{"d_shared_expert": 0, "moe_layers": [1, 2, 3, 4, 5, 6, 7, 8, 9, 10, 11, 12], "scale_expert_input": true, "init_std_router": 0.0161}
Below are experts of layer 5 (counted from 0) of a mixture-of-experts language model. Rows are named router (the router's row for the expert) and show model dimensions 0-223. Each number is 500 + 40 x the weight over its row's rms, rounded and kept within 0 to 999. Numbers have three digits each.
After each expert's rows: "comes after" lists some tokens at least twice as common just before its tokens as in all text. This comes from a sample of Wikipedia text that the model never trained on. Tokens count by the router's weight.

# expert 11
router:477549433509553480512531468555492567515491520482482448499447481521511507524554517503529441473530508504467465562534525515450552485540490537463568416510488562533492592507442468457512473490481480475472593522559478413556469485463519523557485508530533467475567457475451520478471519526511433514472498500534516521501472525527466449512533498445485537459447507542556576547564463466461491454472454547529466459511460582579534433439434542509516506505438487406593537492553517509460554580461552475499449449489542419441496498512467500555422518516438458525506483487495499464477519544509519519536502553503569522483546493423407517549525521477513556504495507573520486525445447477540526502486
comes after: " ", " L", "L", " C", " V", " Mc"

# expert 9
router:472565451532553466503493478590528446582529468456525518495492499509546493477539518525496478463420424508529523568484503489490526515548577485491443480470460486435517613492421522541490480518464486533512577457508546428490471434475552543443511529584517473544536490489495484528508532484580507456533500521488575540478498531514500524507458501528457477468528539488531501513518514470517567485451520578526470487494474459482549449495488479449485511474562485477529519493538521515524467503506494488532430606421480476479504444434451495451498505476498551508555534487527459465535562546511476462482444520500446519477465445515512522482440514468519550558499516489455486522531471426470458601497
comes after: "201", "200", "202", "199", "198", "197"

# expert 5
router:453566420515584450477503453475540517555475553458491461547532511503527505453561540463465522525466463520550496536489473528475530490515488441490525522505525545508463528450522518544549533439479519595464447483536491493497506498463528587515530536378569412476528534494453444465485460568459536450495489458542509508488489533471465526515490542553484433500524473476446485509416506543558502481543463548537500498465509427494508526452426480391526476467454494480507557478530581413536525522435518428482467565520509457505534483447505495493469538479451498584502508530555492512514511466513514524483471489528506460468548546528528563449519508507514491550557531547475525501532463420436566502432
comes after: " was", " \"", " is", " be", " were", " been"

# expert 1
router:531517363473551498570462472450522462517460556478460521529468498545530517531539498481508444387449480503534511542531504402432544450497465521540497501504583480501464494512511442543492555565501455529578564473491527511508471507455540493450491439510477432543549531512431529525454468523532510494499484500497532491524593492512542491511489522533524558503538524486531461525487451523490487482442478503498498492493491486437494461442430482540519440489482535513528511442493524443654479525544469477490443528492497503483500488468478462559498489483528532497523501549476517468485518536520451466481477536495533505520483504485520529513452464520450498483558507492563520531432496507520459644535
comes after: " ", "0", "5", "4", "3", "2"

# expert 8
router:459554503475568395552564441527447475499541501456480515517521509515523567515491503487546507456453524512529466555609601406445517512473552532501504531481543488447564542505456476520525504515485469500557565421555537464460497499523489548551573542558551564490496536494490527550482459434568487501537504451549564550528540514485507491529515502565480473443521571510588559561453509504511463528464488550483446532435495548451515497469549465501539486522503591473487507455549485547548431479448569501530517555498480384508433545484427486588477518467527518468462491543540523479558495467514479469509410518481494512549540472508520526471477512497522501494541547521460525504521517540548488540522
comes after: " |", "|", " |\n", " Best", ";", " Nominated"

# expert 14
router:430572562507485488516427444456501464531523379464437432525411530488553517498509507494538429496534452590594506488483457551479572512533521465531527473557480503451497438565476461523538491533474426444492517497535519555501446498457529521504482507497559464490470486530486495573506511467488501484440450514492497483499400507527523515536547475534509526509508533540456478553463498554521478501479511491507506511511483497488437461489498427456515418467555625507504508533433467484502486537481466499449467442553505417461459381496510554509433534517502498514576470456523492499500495520514515531507507545536445526422510476457504515507501546491579489553450500526539452497529487490476497602469
comes after: "\n", ")\n", ".\n\n", "\n\n", ".\n", "-"

# expert 15
router:483534545478529460520463469584570589539476563507516502489499469496489463530463501470507472469418503551502506536559506490528552453544519476538512471526516481503421487529513459491460491556549502461485575500555528486529473473483543484491511437486488487447560532498460481559409526554545462492484470522535546512470463535503527502516496485549489506443537459461495532558430468593509448475471537462424483466552541516474479507482444490489487514467460527470509561486430517491539484571499547519549446385526451390490466413500482515488451489474467476454598436520528483446571520442549544482504535500562471529501517427543517518511516434546522502455507521470479550440579508469472515618482
comes after: ".\n\n", ".", " |\n\n", " was", " as", " of"

# expert 4
router:467528488565622453480449465581515537501487487510469491565493534520528450408498522447495470486499462492553472541536523493488517473462496502518508593486462507484484500503488473564468491539490420521505538465516547475547457549446531558438440476528555431423544455478496469552517481475495474514420529424493528519465463537441549497495523492493470540499502547405444608547479430495499499543504521499485524543524466537510462456465455439491454444538462478513577568486503475474436483508588522484478460501534452516458541465462463492471477521451517435493531514460544439485464498479539512517520506540514493534429468468504529543510444472448498519529419547537455506517495494464542506512499
comes after: " the", " The", " a", "==", "The", " his"